config.toml
n_experts = 40
d_expert = 32
activation = "swiglu"
moe_layers = [1, 2, 3, 4, 5, 6, 7, 8, 9, 10, 11]
router_score = "softmax"
vocab_size = 4070
norm = "layernorm"
norm_eps = 1e-07
tie_embeddings = false
optimizer = "soap_variant"
lr = 0.00674
train_tokens = 641800000
dataset = "wikipedia_en"
Below are experts of layer 7 (counted from 0) of a mixture-of-experts language model. Rows are named router (the router's row for the expert), down (a neuron's output weights, with its number) and show model dimensions 0-127. Each number is 500 + 25 x the weight over its row's rms, rounded and kept within 0 to 999. Numbers have three digits each.
After each expert's rows: "comes before" lists some tokens at least twice as common just after its tokens as in all text. This comes from a sample of Wikipedia text that the model never trained on. Tokens count by the router's weight.

# expert 19
router:507524557473482519504495468493485494469505505499463492501483519484518514490520498471495525496527475505506523482509511511510444489511502514489491468531437546511489577489521459513506519509503513519481511454487526506480496506465487524518462521534489498461517534484490479499497521534485457499504464505470512491541448553493497528570476497502509480497559473520480483513502525504487506439495
down0:508490511505513490472508491490511571535489483501476506532507493497461479488541560501482487476446477488500476514507497496476537479513517511547480468529519539525464547502557465548506486460488495545518501476490518520555505524494518452506508492533504493479482504505498477511482486471513451490442537477483506498487490489495430472498515508509501509517487518507537502505485540496469496482512
down1:491517500508499538479432479512525455480503473523491495497532500482517496499536500488545558467473471496498511540515540521520534544494492504494485519527516546464502503508466513488505459500500477500485563497445484490484465450491509487506486511494550493473483525490496482513494507477520507542495503503473532518477522547531480506466485473535539462532468491495454492497485547473495486488497
down2:514485472503568484491487494521474530496489495520515492488527511486523536512487568533492503532480486507462468498474469509483466515503512526513536461486490543529480469493464489503513495483497511505544505465491511479495533488455481478531476472535492544545526487512487497458485466458524474499512512509527481529503475523530488524484493537486500522497451474526480490475481529446470519514557
down3:503463462499512526473507529505523458491496446509512494523563494481499523471497512539466512509469470497489532479447519508501545480523481454508520483535495522538462498486496498479476515525510539475511510523501525485515508466544518530512495471474447504450529544479489502489563502459508508526526454489488495519525477460504491475497494508552496483493543475514514483495518499502512512509467
down4:496514504522522502458543528422496518459483468535528474491516499487512454500477509494539481498562497513462497498510521484525523501504524523463536515512485463451509543476557527518498524500532487472550498491501507506565504502511483512503501509476491512518516472493515500464499516499522492497489519530509483455461489499487518490474497414476448525514477503505518507496475510485495492488494
down5:533553533501490512499531473475468516465508505493482510461479515534487526477488524462520490444494496515471519467525535442472491495489500554493518517491489545527475481529510524492441515474480502495522501510502486500487490460488478479465512492497542452492510506498499491488490540522520468528535472536455489471505497518527532487513541492534553543531511481472483507531479505508503491462493
down6:465491503511511498510486553471500518516470453474475500535523492507468512535515482531561531488482483494479487482457513483517513492482471494523484490471462502486502468484491492532467504504495487494496473507524547501552478478505457553485553519503463523484511476524497492509445499508516524536488490502516501547469489514523444522515468535531493462496542487510527471527513491494539541509470
comes before: ",", " (", " and", "'s", " was", ")"

# expert 21
router:517489479529487450502525499519507476528490527513469473533514504469510531472510541534511477517492497486496495471482519472467515493535515493493494433456514461490513494479467551493508505523476548490523474508500529482494485511450549480482513532494518481523531467491483468493527488470500482486502513507526513501522452513502502468456538512508488459524534535514493475517484535510421501534521
down0:463459518522502507499512506498504531487523531479487466463536512522507507473526415508507519476531545542550504517511487488494519514505519465455531526511480511537460490512507477494513511488502483533479498466544459487516540467509492513484497519478549471464504470496536449526519479515506529538490501507515489478472491493487561518481483477506470453486508518521488530501471496469496511523487
down1:497534507497525480544525516510495458500522500558486522469486503507427528505519461488542499505506493493515507455510489519467481456466495531489531452509512490538532497537534542475481534523540467493428515537511508471500502535531483510513513500468490523498508475516506508497499498447476463544490504529511483540462503502516486505491514483465513493504502529486476465479509483478503478497534
down2:475517476511488541464472541487489478524485497461542565535499507507514495545502531509488522521535521454517504490499502518489487488550490507473499502554514483527487513460467539510508453486448511505525534495484465506504471502489510487502458489519530463483470499497508491452470569547492469494497481482518521453533495517529457508539486491463474502508502506509504501503508520479506469492483
down3:529469516527482507460498484480492503501544490510476444556505528519476523502483505507536509494509494541497500481528494504537502492476474469493508499481520491495534472521538432533512540502494477495489500474457519499527501542515489498559489499532446487478530490502507520488436522496496482557496515491504525494492511491488483545494560485490487479477471496478512473484444522533489539490487
down4:454566523500482520485496465526492478462508496480498519462486499478527499489521503486505508542495528514505493545480482493464513555501493534510497483525451477502539470514462474517512545484485515535430522507480499540489485500458476473505467509491541480494496462490538507481505532510518499476465482520511482473526504482498535536533489534507498514522480482545471546511504451483519476505501
down5:530461495498528508506491474489487474473494506452475453489529490513499468468524545511515482515476498494517504468491549514477491508491539483501448496501519493503481497495522501527517530541481533466517520501492548527428500517496540494528505502494506535520502520474518530552490481500497523472512520434527462466481498477487493499492527478479484485529498450467466521542477523498511490561520
down6:536539497464511494532496456512483534501471529465480537489547478449502496535516512491482500499533488439503512539518481504508460507507507487451531496535521491454498536477502455497492513510469459514475509539491501509463533523481558501506532509504467536524465476536494478477502482538508506498477507484485527503521513497476467482535470517480490496479499472537500523445539511511482484518510
comes before: " the", " a", " The", " his", " he", " an"

# expert 7
router:447477511496532524528502490535467463462508504492462510502522513500479455524501486510529472485529492497479535535466479496528496499521519498501465569533504559528519504480508467505477524518489518553525471463486489474492512496477488487510500472513503477436502519514529494510512498525476478549524516476500490481514500512474515437498502538497474489498461483475515536539501538507520497443515
down0:503551512494499448533492487520487536541503493491448447561527512493516465501507497464512508493531470518495503526479488557500503508530453507524526492506514513453522528495486473515464507499453524517481504494508491472468489539494487490473536504528491503516525473557505477495458444533531473489507539494454538478533472505508529490507508523484452486488478509511503500508505484495492494461515
down1:544479512532499526481543471472546496467542526549522530459510448552493539463509468502466497470509519473532497476495488489464485431452494526499503541484499504478461492480512497503467475467523536508552519528495514513475521517493535523491498499481488495494523479515474492538497478522504470523481503490499487467518497505511499501515522519465465470514451491492526488489510546509518497491525
down2:449502471485506484509440522478528486536509474486477529511506487497499480493472507527491519501509548532513579470517458517507515518523460490462502504512531497503482527512503520521499502548503531490460538514473444511503458486446495528478489496492520534509526488491531525483502501516524560526498514518521502488521490499488505497482518508487467467451474466471541477469486485538501457505490
down3:495482484523481480526517496539518501500489478499493480530486489513499522490519539521499494507510499456519485531537529478469505480518525505535495476474509463510485542501487492511487522478511494480502505506538515480431483513462511496459491513468528514478531500478508552536558530528530510521534426494470450449468447484471502532491467509499480486544473510478534506481511506537490526510497
down4:484514533514508521487521515483513497508544534470481507523486556496491512451492454535475482530508503462534495526526486472491505424468499479486475487489446481517464552428516510520524454507501536472526490482536467479466503495493558498514488521499521483511505496492494492504519500495530504497499474498529488500492525484503573507495499446511503537492487500527521519501479475516483510520521
down5:499479482503517544514488483518450499482529509491487503461516541461519535527518506508483475494475526524468505448490507512534486559505501509509497514513506511485533473532476471483533489498467520486513546516465455525486512468532486531490430509527485463487538557466481502505483467505547506487470503549510484482519480507521503524510445498490459491506462542510515512484499495530491490474502
down6:500506524499524481510496490522494495504527559525478489492489502468477508454477511507567473464440503488459531470450491477502504520481535497525534495541530500530561479477525502499541479505495517510475523511520519491482503494493464484543502523487489505519523500533527518506487443461489524470538503513512468551513481536504501465480481489523453496522481484497501474469487512511485471509448
comes before: " |", "5", "1", "3", "4", "7"

# expert 15
router:457538516512513559473527460483469483497504492514507466498502491490512534522498459534521492455454538481545498470516467534518491486476533510488516514547521519508494521523529485515519483446493476471477517487530457506531491463478502512527519485488487508479523539518516492491479489498519546546488514503449493491476523501502498541519466491528509502482514455499545472489477469517542500455480
down6:453480502514547504491522524504497509523505505518499506496455508500490496455500471504513478489496479497525500514517523516485491463483493444537447499479474492516516446526519513489460488475506477492492490470481479543495542467449496577555512537527515500492477506512543540492499488512496514483512485498466520509471538507526532496468534438485499502527492520465504538494484512523492540487537
down7:509494504547497487498427525473479519513467526500480514461477539496497500484534502515510548486507483470516540513487484552535479497546451475532490495504515490484465536523492471521558513560542510496525489485494528497521475493478492495448529486477456522479482523501501494459526485509506505511528499484489521517535469518464489477541495473517502456531467468515513486483481493533494481492499
down8:523524502515513532492484490471485444485525481477454510464510475429552510502511522546542448451526479478513499489462518520464480504467529509520519459470523490514535503502499497492480500508460517504462515504517483494498499543500488505514510519522522510487538546514446500533553462502461486481530540540516520487522517508527495509507503481520503476501486505461501483482482480502526464483512
down9:518488509538533501516500492491498490509474481477513478485528510541498443449526432526531498504475512503492540460497482487489510497509538520517509544464527500498504479462486508531481484499526525484534513507513560485507507545497498480474468511502471532456473483522525470486528517484472488505516453527438507497520496488502528505515485466471502502512539433520493495516499503490550449487503
down10:527489517520487529506472486513478497472543497506488503545483465492470531527511496526455516489490492491521515524519527519540497508541541475460512516503479473500503489532479528517512453463515530497494474507459455487514517488487454491524498518515452491459531514459507527483489509502493519483461446534462484518487490528496505525455474550467524479513504460506527456552494505503530518536508
down11:512465499497499496535529504477486515498490533510519529501549487481511494482519485549469506507508497489486511500505488511523490491429500480475481496494489515508517492502549526513542528542499496540482534494496477499488453496468520492460556522453454527499495461497515467499444519506476539522526482488531489528508510431447504507516496479464510442514534477488536482532521510522511482491504
down12:510484495456482503461465505510478522491507535510491479510501521488520477524512496483480452528502541495477515470463519537513503497529537480495489535488523504495517499497517587434505494469500505550510488523526527525512486517463512467499542482494518502507515500517577506499498533522527442482534512509452489477480522503490510479482476480502479464476488480476512492541472468524524487472482
comes before: "\n", "-", "|", "==", ":", "==="

# expert 9
router:529502443494526476500505496483442496498495507483495508477493537481505501466507480521490491455472494470530490478502476531529534513464457486531459445497483503482527533529525493499515561482511544521492516481477485496495534522487531484475490530518521545526517517497544485480490459503482502456503518480501447492528476516519537509522491486503509475473543507493472533515477486529485486434525
down0:528452503543512478484457553522492530516482538532516441483512508492471512484522516472478506494499479527506486538475531466502546458501493507504485487530495494504507446514487466520498489449485456534547476512524525481478467461445500503491511495471522502546510508516551513513507537492481495495475513523475507489499489436507487514526510512511483487530516535516458477526508496505497459505495
down1:518526454496520525506549479534496492474504530497498572513509472518495516471491498500442459507484498465548441524478519513508522495481475488518483464465488539486480524507500484501513533481491527519525481469462470530513523505538503509481540522493451536490517462477512503560528482486518483500507512501479450526512533478513464517493482505470531469495498490519471496524504497498483462534518
down2:535500522519498495471539494484517503500504534498499491520454432525491478500477511513517456503558498454454497528543553518474488524516504499465516511542508502473521502489540472475526511521494461512498508500528510518513528530483493545530478524522480506490509478486462557535484497483516474448518459485511523514473499496470526501491495507501466513497484492518429497482494504514477501479443
down3:445501491501481460514470484483521454483513466497461459493489505507500489504485530527523510507507481515546550471523485495487539532513486479528515509530534531523492517513477538482491491519496486477487511480496503494473545509513519479508532487520507531434508554479529504462490493531428522529430469486526494455493460537502510526522523489512498516509524465488545501506481496504489493485503
down4:474548496503515484514453501484496469511476502499503467528558450502518501498481442526489492486476544470521459495475496532488511465479563489503501466520519486501503528473495521526555511466571492473517480485512484502446529523516509483505491472517559474488511517469506524486476469489458503496542491526515505528474531511507516543520484493509512517516500504525519493479459521511482505479487
down5:466496508528485492492469506488507521498547454462531490526541537487457516536490532536562510517511514494486525447542507495518481483521495492554493470503496507517530485501487490502510507498528517499505496511481495493458464515486496554459517471500453524507465466453502531512462478481515478486514488498496476514493475513523527510532503464523496477523478483473470503464572522473530473485507
down6:497493550497515533493503534504519544513505502518492519491489491512514510509473466505492503524489528472465481506487490544548457495488437519470530502508500543506538507474526490484531511507488533506493535442502506501495521503491536536494500537492497505495496457516505460499481532490488481511472503480491481465426484504461522512488543468478500484521471545473466472518471514510549439502540
comes before: " ", "\n", " 1", " 0", " 2", " 3"

# expert 37
router:463508552529535494503494516503490546522496510486508530459511497537529512519496456482479496475538447448517477484517521529500540497517517497504478538548483498479511491515506541505531538463531523496485532503487478535494502494527486561473497477499525513488534485463509519484466471443496475479467526518489472480488511504503488504512523458499505507494506456516479502434454487492470479497515
down6:544485527476478490510479493462470504487520484515532451504528486485521538545488474494519551496496484461538494506521502520483469458513442494510502490502518458539511479508507535472479534503503504506532521465532540523466566525493506523476529471500498503505515492541469509536476478522498494499452499508501464486487493494536483561464500486462517475530474500486476464496477533511512520475495
down7:462527465520447505496497531517473467528505497521514519503523533538482524507463473482506491510497506490546496480502505487524541500502560515499492504524509484553474451505505456494527531508514497480522470505499503489453452488475486511541489497530486509476447500457489531491476564494511499482470530489481457498580483479497541505501477488500517489544504531524482498502509476513487491480474
down8:527458474457478514530475491507517482481471513523468526462449506488472509519534496551482522451490490480511545525508491536466526465513512452492478491514481513492478475500523485540513527468526414484479498492464529546498475511511511479511487480511536508469541513522537524532491522489497496516459508503500506521498515534504529498471498512484535451508519514475509466537519493513521500480512
down9:478509515542475474482480541468480467488470506515493481496476520489517465476485476493503536488520490501481479445498482525539463519545495508460492437508531532533495472476515480502535504496504508531491515487524450449508529516517531507533533460494455494520548493526505491465478548524490494470464516488506496481523496502505543495505491470535497553486540524518516516513537503502475501459501
down10:470501493516477511524506505512510497555504504484485501509497477515519529455502513500509484547522467491495531498481517533509498519527513458519503512487505513500515528471460455490471513510554526509559480497480490464470511515512511501526507504437528556498515501501446529542521494528467484478446494513456509532490484453505533514508492493508484459462431477495527463479500479520476523498509
down11:510547495505464487515482465480468537540486504475511507529539534493506488484469531496494517486507458490498500495534504482476517516552517502508474500490475547499487524495471479467495436501505512481519553484476508497524526551440431513513515486487463516484463528499508506490540452526514482481471538486498532508509534459472488530509473524542465516503505483464515506473507504515510494526486
down12:504453472433537473496532508471512485472488524508496480483515484526486494512494498510539513497480516474483491513492522499526519517515519480513525532523477486491506497469511487444497505502506510454541528530476483527521566503513491499509511519521462539512504485520456504493455509487475470516505516517501517526548546492489468470501454496519523477422507494524466462526528516500446524520519
comes before: " |", "|", "-", "–", ":", ")"

# expert 39
router:492500511462479528515497482479496535519483492471527548470508494487470543481490487457522550532512479532449466501511502493500498500511495479460452531571468457485522516497498490506486521503554499496475535512481526493482515472491511505520512494523567519507512501473540507477499523508478482488470480512525490472554534483528497491486509482494519520548491452512488445476473492495478515494535
down6:533504458534487517508547534463514487438488517524517473530463491454518494515472476479520479469512523493478530515509494546510506505523459466526465492463514480522474488555517504493461484511517523501538545506494510459505490505510529487521565505563518475489495505508511491513490511469472516460498463507527488482488484492480498522481450525483508554514487462521512524505507498477466507505516
down7:538506555489469514545491463523559464538467486510539529482513490506485520503452487474527531513562469506505450482494489490516496528483512515493486518525459489491527464501486506479505478520503497541423509485492468482483489454530520479487483453523535484479491480491541536521507480486489515486508472499526486535501541511519519527525509476490477505486536503507516479482471488492486516463515
down8:516500500518509505546499505514489495485496507517500479472505521460453508481484457467495495515511474489499510472513464459514466502507488470512525504542485521475492463504486522515425522536503516506486520480515516519508535558542521528521496489509492508466521471503502506503530541490507536524505490481499514449482525486498498501557512471526456425494458505495511489504564480527499441492521
down9:489482500511521539511518481503477512479507508500513526491512490513454497525496457460466497509498506477457475547501531491496507498507485496483499529488510521477506582490460489480550490478524519495504494527493442549485501528457482435469552541514527510528481495510496505527484510495511538523467467475559541487526515480507474481485480520491489502501473508509523539530497475502478497449481
down10:506577505492456511488507490518509490532468535493518490507507448512542512478494500547477498483475548458520498485499480470483511495467478493509509504502464505564482492520496515501527490520530512459441481508472527510485498545506483521496500480561489519523535506489489486478471516486495497517470471522511535549517501482503532526457486498545486474513465452472491517523486461498477514472515
down11:483556506474474500543529482513526456488493498470513495470559481453503515523488452492497530502469522535492503504485540455482525497491484484489515487508515522509486468526508467512500503531513495501496506512455496539522539466459541478499470506538490479480498452462496506557493517508494486530533439499496495512540528493519504491484488506518503513501487488513457499450450515545540513498501
down12:499510488516515476509514474503500538479549469515486483471469503496508493486475513492512511486470474504535481546526530516507530548475514509514493520505498489494494545498500512498469514517446485466483503454466513506490471474498520505462503490533487511504512486514488572458536516535530532466501503507462521555456520507453434528525510513486523495475481508476507502484575492491495483509463
comes before: " |", "\n", " by", ":", "|", " on"

# expert 28
router:494527523497495531462514516476488542442461483475540521486438506463464485478510479474465494500537520518503504458492517527521483484505483505503496455524497548515541500495482473520537495544482459500513536468477459494502481518526511529501463532523467478527483534525496504464504494485498461486519513481523479485508533513521551491499450494492517457503516490526494536516535532535489486502478
down0:542546531487495434517467463480485506490516562466470467511499480512556512522513492526550552493491495467497501530463495498536514456516537503506487502529476489475454530486535521493509519492513468535444485516471502468519504516479490482469467485507482476520501529509519532531513508472471528489528461514458486524479492457492489521508504522505475487518503505466497482524527474495520502502498
down1:498476486500517480497482481482472540462495489511511516514509491517491512475449532497501489537523506486527512487513509474479481523496545505507543512515524499524509553485478500486525504467508478506486528484503500548492521474506493469493487543543440477516483491513464513528469490503500463519487541450475538528483501505545456455516501458501497501472508498486454532460454498491537488552557
down2:475517528542500481556509516545482511503480472479466483518460516460501532458479516508478494532509498483507516493469494503517550538505500529471470477477489513503564479529501483500562513547502467534508498524504494503502499504523488484524476464472526440488499518532483490502494499514519489524470470462498478477476491499549501504517506509499492474491553525488492468475489435559497495486507
down3:551489549471463479538490520497500525512485504509508508493500476502527497521484530435487496479483465518504500504475544524496544506507486543521507492511495512524477498540572514509503508520480478509515540504491509533479494496465512443506515507497444512461518493493517545458455502526516474473517500437480520512511493524493520487490437517497470514471522491487502509474474516470477464480534
down4:503452496524540487501496500490501486512513490517513497505502496516527543539499449526481495472458547488544536506476474499496525495529483488435488551511515479493538511466527512488425542480498507475521494515470476505484482515523488510528517546519553517466493509473517520491476512499525485464468441527517503515465513503493480524531527495498497459547497498523478502495472495463479503490474
down5:490506477492503505526512501487486543490511521512512519447500456531483518504498437554507480522493504513502498477497500445487495512499475524500494470480514499508484489468480541510442515512488489538480485511550486500496470515506524508472458505489521539527521497526484462564546454465536546462516483509535486495537464496518531492486502482443500550469504474498521486489520517511498534504489
down6:481515464475496525486443488461504541487510458543478497516434499471484518455491492496514510472568492530501489482503500521521495490521482519471495479508462491520524510518486537529509499536514464529494484507482507506498499459501473476535498489509499565459547482497463525541484527494509482497490498540539497467504473513533491509505478532496501499486532503517509540511502525563500488488446
comes before: ",", " |", " (", "'s", ")", "–"

# expert 24
router:486486490498491501489546458479500546482525489488551467450492459504510450490504534470517505479528509530507483498503515512491508528453469489483450484495464501501537527500521495485527518502516493472530495450518502497500509495552484537467494507509513447554541541466529499504504501547496452506468489500487482489487556539503493544494503512493509460491501501509500500529518553455498492489514
down0:490491491554502556549512485483486477501504490497559550490525466475556481513565466522501498468451496497497460507484453533517517517485504550504510518477487453503520479493533498516516483519507503497478480482473519488484524482521468536474520489509520526517475525479498529522485502469487468482512521532470509494474483530518474546485537512492465504517480476472501486515499453492491471520463
down1:507482485494521495509519503503497512494467512483497472467493506506511481471499503503461523494517500502535509495459474498490530466529461519502519496496553477508470504488549523478440468544527509509540453483526510473474504493512551499521475546494521539522546555512530450462491456522476512531497500519487509517468509542453519455499495462467510489481486508479508504520467508465521506504546
down2:499519493513473489495493470508474508489480477526483501483473525494492451514541531516437505499502491456494554498478526515497498514503510492460468491497519531432428521512510503472518507518522479498520464521493553510513516498524471494487516473505479525480508546517475542545516514493534510513510466529477482452459485526518478516536545492484469502528504470480538512509466512543502499469500
down3:473501522521539507491472504521474540504554519486466508500479526465516463489526477504479513509494511526586500508524490502477472525489489530487469488514479508515456510483541488561500506497503528455543535473474515492510530485450478480500459510525534472521540478500501536513487502513535482462458514513465509480466533457509484474493484504502485450491526482487502504503512514530459513498511
down4:474468502518490454474478507492490532536498515517501499491526492497489492500452567502525459517520464473492489471445525544480460488585518512504451514498535515457490488518471491515503461510496507507524527523455566499514512534473544498497470495499514487485518517519540517492504528466478492483493500487504501494485490536492494502484514485471501483493484490481451494532528520511481526550492
down5:506506468495528495528465496480550478461519499484489466508462499465487497495525535488488503476484506544475522471503524468506493528485489506473533564501493514473501508409520504502541503511534496453483517496510487468498504500499520545493497534478508494465518523514505510504514519502518491485507494521482512513510513555486476521476481507492496452484456439510512450512509571498554501509507
down6:489542497491487532513513504474489486514479512468528442482460492507509553527526514466483545489523532521465513500548473467518519487466456498492486513465539505494513472478503536518454510488474542474481508488533475521487476464545547485509516507479534478484509481465501467474486491479497492474495492507508515501524501495507481506500497479490497576496497526485568517485487527537509492498555
comes before: " |", ".", ")", "%", "–", ";"

# expert 27
router:510461515513488494544487513489494527491512471509499483526544471467464488493471527540521482476512552495498529435498481522451462478508494491516518468494478514552484509541499533463486554532512503491524510548534487464501518476500480473530523487498488526493510458469469510463526497505529480501476504480506491548480508484475533550504477522501490498485539513481512457469444483502509494487506
down0:490527513456524511527496503484510523489498494502497506481535476478492490508485481519521479542494563501437500512432486482483514506485476492476529504551471482514490539502490474494514544532516508482510477483462516534496527531495540489532510506505481530581512493544497466504498446519521479446513505504465523453487539485486478486480458476539482508483496508466492507509530486500481493491510
down1:480495484482498565505501525462485462494469518522519501451479484499479497520449513510485466490512526499539494505487467512488512467473507477544530559494519482503506513480516546482479515477549505517483482538526503512501507490461463515514548491473526543531483531528494511504500517504463496512465506529479560496522479427468466510473484478480487529506485530475501498510503462512485537509516
down2:466495478506517560502484566490516467478532469495493517508533487481485545520500508490473524479474544510474485520457458485527526495478497492476470534510460487488515506533503476485536463467501504465546492492476484497481476511521505553446482524473496497515493533540483498452530518505498543493457502473503521512501519491522510461499512483548498521486494502458525518549491500460514514511526
down3:521542507497469499501487472463483529506528464488527468518563495469506499507519471521487509496476456502494517505503530490502496523514459453506526533496504517532485518506481524528480477520451503493553471518531507536552486508523498469480473538503528491495527457484487524495480483486455434450491494533476493507463522493530533499493537523513473535477499498556464523487483494498500512477514
down4:547494491485530491490509456521512472518491485488466533487520540552477537486502512467468465501546456491495481485524500498496458471502489455504504475529496454492513541524517507463503525511515499516485501523495504541449516480459489501467482482484529504547525504464537524512490536517455513446501496529474515527544509506515509509511560499490511492507467539479489508506526521498484458462497
down5:480504516494521488467500427508491519486458516495526505466510469510497454537507549523486484520516472520497459511522528505481476499504514502504479512521509456458491499498537502478457494504480478484474517525465518554496539459450515482545502480520511512542510455488500512502525457515553518467476478510478512485496524485514525544515508537464486537497468486506482519511543507458504531497514
down6:514510536482452499529473536503495518474578481534480482496458518488532498476483495500507494512528528440520499483475549522516473499531503475493484492493479484485482534458498463486495456526525531514469506539454536526484493506509489543475521496510456515530468501478503477496490477491499548561495478508535506479515490505466511457480536492510492489494474523474525494492529518543492515531496
comes before: "\n", ",", "-", "==", "The", " of"

# expert 30
router:425496486536516499488503519481510484476523491498523476524474486516469544534514505475494533470498498475493522490543572489483495475479479494483523515491488470513484522504479427515480468517498526489454493496524489505478484514500514472505517475500504474464489531531530500498527545547489545532462486487465529483455510539506516517479497533495533513476468516526517462526499497511509501451531
down6:534547522522520437492495510535534478476501491465481542464492506550537476518499494510524524495508510485480509505474549443515545488499459460471518476495536505493488480482502513495470542485486510532523446503501482508494507495554512507475469543499521453509484504465520515478486511538519515510481504521464508468510503505507498473475554488490521514527477527466454489515510487512521456497494
down7:533513500459499518496494479498506503484510492487528507522484479507518509501480489494521491483493494491512502535507469478446460481489518483525486516497451522517538451477487512485525526476557536492529495535471500473516493507498519511462492529446488567464525482486512489468525496511523562506489484534505505474522545514532479491536485500478512528448537488491444518440535521476522479516497
down8:496513498458513520482525434498464524552491504547503508503460513505523499491530525526495492505569491516486454523520507513502541509459498489493471474492504479487462516511558513482488511524524519496484468476520496463458523461498525511520500481469553503509519490521506485539508505516492493478551504509505449452474526498492471485478511485529538520518473468481493548460496494479533483484491
down9:503477463499472528486504474481518513498507509504504466505530489506484475524530488495475501498545473475523558531527460540489528550538515490540536465518475488486540488546473470528488511551518502483482517456511486512507492544425483464464487505483521493480552474506505481507487500533532531498488491524478486518498483515491479493496475506555499501487507474508508520478457521461490467476472
down10:479501493552513497464476479454516513534498452513502532506481452507504549523501514481521508493512488522510465521534503483512495541490514510508531487492481521517495494491526451493529453494494492492526500476492477455497530481508488484520472536536549512467512435473468493526514467544509480464427525526502513529486522424499526494532509499494526506509494492518474486501533517483524497494498
down11:451519506537476489520502480524549515505502503495510500462552484520480521506493483484481512517507514545468518487526507536522535485508451525560457487456496523504499490516482466500536462508501475514504526555465503478479515521511440476530475474485439531481492495487529526485520484475476484496527510512493497479485541534492500490508529454466520483512502527524492501438514510509469475513483
down12:497483506523498488529520479497484487531534527508478501538509509489467551512492496497514469464515450504489509502568487528477463527525485504507452491476506511527496437504481534479497523535507473488487464518482531499506468500528487506468489485498528534506504503520587465438499514479503486513480499519498510536507487516478499504487489462475505558513504532488470521492554458471492525487483
comes before: "\n", "|", "-", "==", "The", " "

# expert 23
router:501493533470513524470491533459479493486537517473543480518477516506526502482420506505505489508510537509472474509490495508472468480476472535504491495503532471511481512524482478545481480515536515503492543477497502523472505528503499543507480485491507485468492476481483510494561525508552479480475480485478499523476526499472486507506506490502515455505540499478531482500511552458570504433478
down0:529512467520511511441497492487498528495543472470465499545497486530450492490490501541519522513481520497517526505495504514458478519467479490477489523477460527520509465455495506535532516451484475485539495516500480473491517501479456454481496479533509456501538492473470516483459512519548536534518480476488532524482503499519477475473505523555516464485510513515523480526510517518540502517529
down1:534532496480477478555516467512472470481492484479488543504536513484479488493537472485540506505472460438491478522497499529481501419520493518500538500528462528491487505493523490448489519541506491525499474507556495501485466531485504474518535491510463529546461486503467502484492496500507477497505486503485496489469520523488502528523534534495505526480509552487537487536492492502474470527534
down2:527497476471506494485498484471519525519513521512506505532502433453499525511494540521450486504539520525550539486502519525524522500458507497518523510439496507495525487467486458459484486532521499517529473505489521504483500532463476481508502457448538444499515510493530439487524501462492501531465514513497500508493561477491502499527499503468493483506472539490516472497472505512530497511531
down3:475561500503477487499479458501492501546489480468465521509465519483530474454505577552458511538500488505484487496487514504518471498500537499527498461477486501498535517503534497510496535528472496482517478506488528456536482549495495493493483462500450475461481488508499493514502500484490490446490506510501475499564507485525529539534501517491550502512533475530511460485506483477486532502502
down4:485497524491492521488499471472478455478444449463466510513496514487490487537528510468483501506520498549497532484505507496517533489517528519535442465496506528552524478484477521523472516450542475486465508516515477498501490473482513546490506507529441519475470495478514505484458494527478515473497530524502505528551476507529516550537486479523476508455529498502525477540513519506499504507493
down5:523512531434479498495479444510517487501459475493507501483494493502538490510505477484510470556507514552473538506553504496483496469475512516522469479487457480497508517485511506433549466483511516485532484525486475532509509534507483457464481539494503463498514517503515542463528520471429509516520507475504475523482497498499498493544495550486532512501488515483491516519516496485528539502495
down6:518496511495542476512513532518522506499488504479477476468495508495542527491466511500484471539527498515534487526515531483488455462491492531468524514498486495489489520530509474532431510450512516434493515473457489484470500466530491531491520473476497513525532502513470506472521481458503528485461473554526476506476460527506513507523476480490496542527520498553527497516528491450486509498536
comes before: ",", " of", " and", ".", ")", " in"

# expert 16
router:518531551500504501510501457449533533500483484508494557514485516510480511487515487495486527495522462480453474515544501505467471479497555501504489538500452466484484564532513486464532521501480525521449478484485479494464513479548475490517476477540494508491489496512527545498479536543458484495484484521480499504476489518548495510469491489493518534464495487509486495494495488484475551491471
down6:485441488498493532502466532462508498468492455466462503525517491534506509503529532490500532529515508461537500494445491450525477472522517469492503486507521501461462504494507494499477503467483510516465517506495486497515510506515503519540502533449524493476526516574484527498517547499556537506509483475498510536468496468503525480482538518485498505475517510476458462529486524496530540491507
down7:495525493489512502496510465515473501492469511468497510505520515499515475487564527472478449510499477525511538501481483491522526544516507547532481500501489487507510557548492473465532519472497455531476491472533501509534501486474503521467520492504444504477491516500511477456517446506531487470490483479498525535480542542481465497537519521492437500469519456513542508501473504496496501523474
down8:459468486493523501488502495503509506480467539514528503496494479483496529475488457513496526505482494509496493494471536543509514497500464493541482488494571506528490481514449501472504458529473493482516481493458484455491522528464533472469485550455552507465507498525497514513507479562512479534484481512492534495475486495540553490465490559495553490498507476521508512531482506502523468504509
down9:498472486496503519496492531456488459491517495474526520518474483469534513518478488507477453505511504479493484479531532511497475443443479467494523493470512539512475506578524514503466499500450517492503533494559533508519486490458501521544466461515493510471505486477544507498486518492536501531526533548515495507489524495497562487477465512535477477526509487497497524464495512502501490534499
down10:496483494539519565468474511486516471532470518463530483470508489493461509488487499517502500502488478494485487527540479479504518497463509472506480504529553463513491480501501542509471534521456520477477467484509467474537505509465480520506520491497494506521547548515473528478538559487520532521502486471460455510512535465457519509517495515525530482479474479484499516541468526467510499480534
down11:533496472482527494465509497477510474510521505490497510490532481526520538513471499499520529494523518496487518506481539551527500493495497458542480466501530459499478517482481531523471455456482482473514487468466484486479471499542521482521494519489432518530504503527463522496485500484466511523513501512471499450491528543415501500475517520507531515502517505487548552513497505504480540531482
down12:524496547458486500506472514503511486496472464497538511530492503480472489526487509523520490536552478538511470506463510489498506490503505473532513506513481520494516533509452513464497519489521466529485538517535498482503533488476536519483479532551537493474491496466543507499466488497536491436503520509457488490465514488521503522484553500518471491482478513502431468486468541451515516480477
comes before: " |", "|", "-", ":", " 0", ";"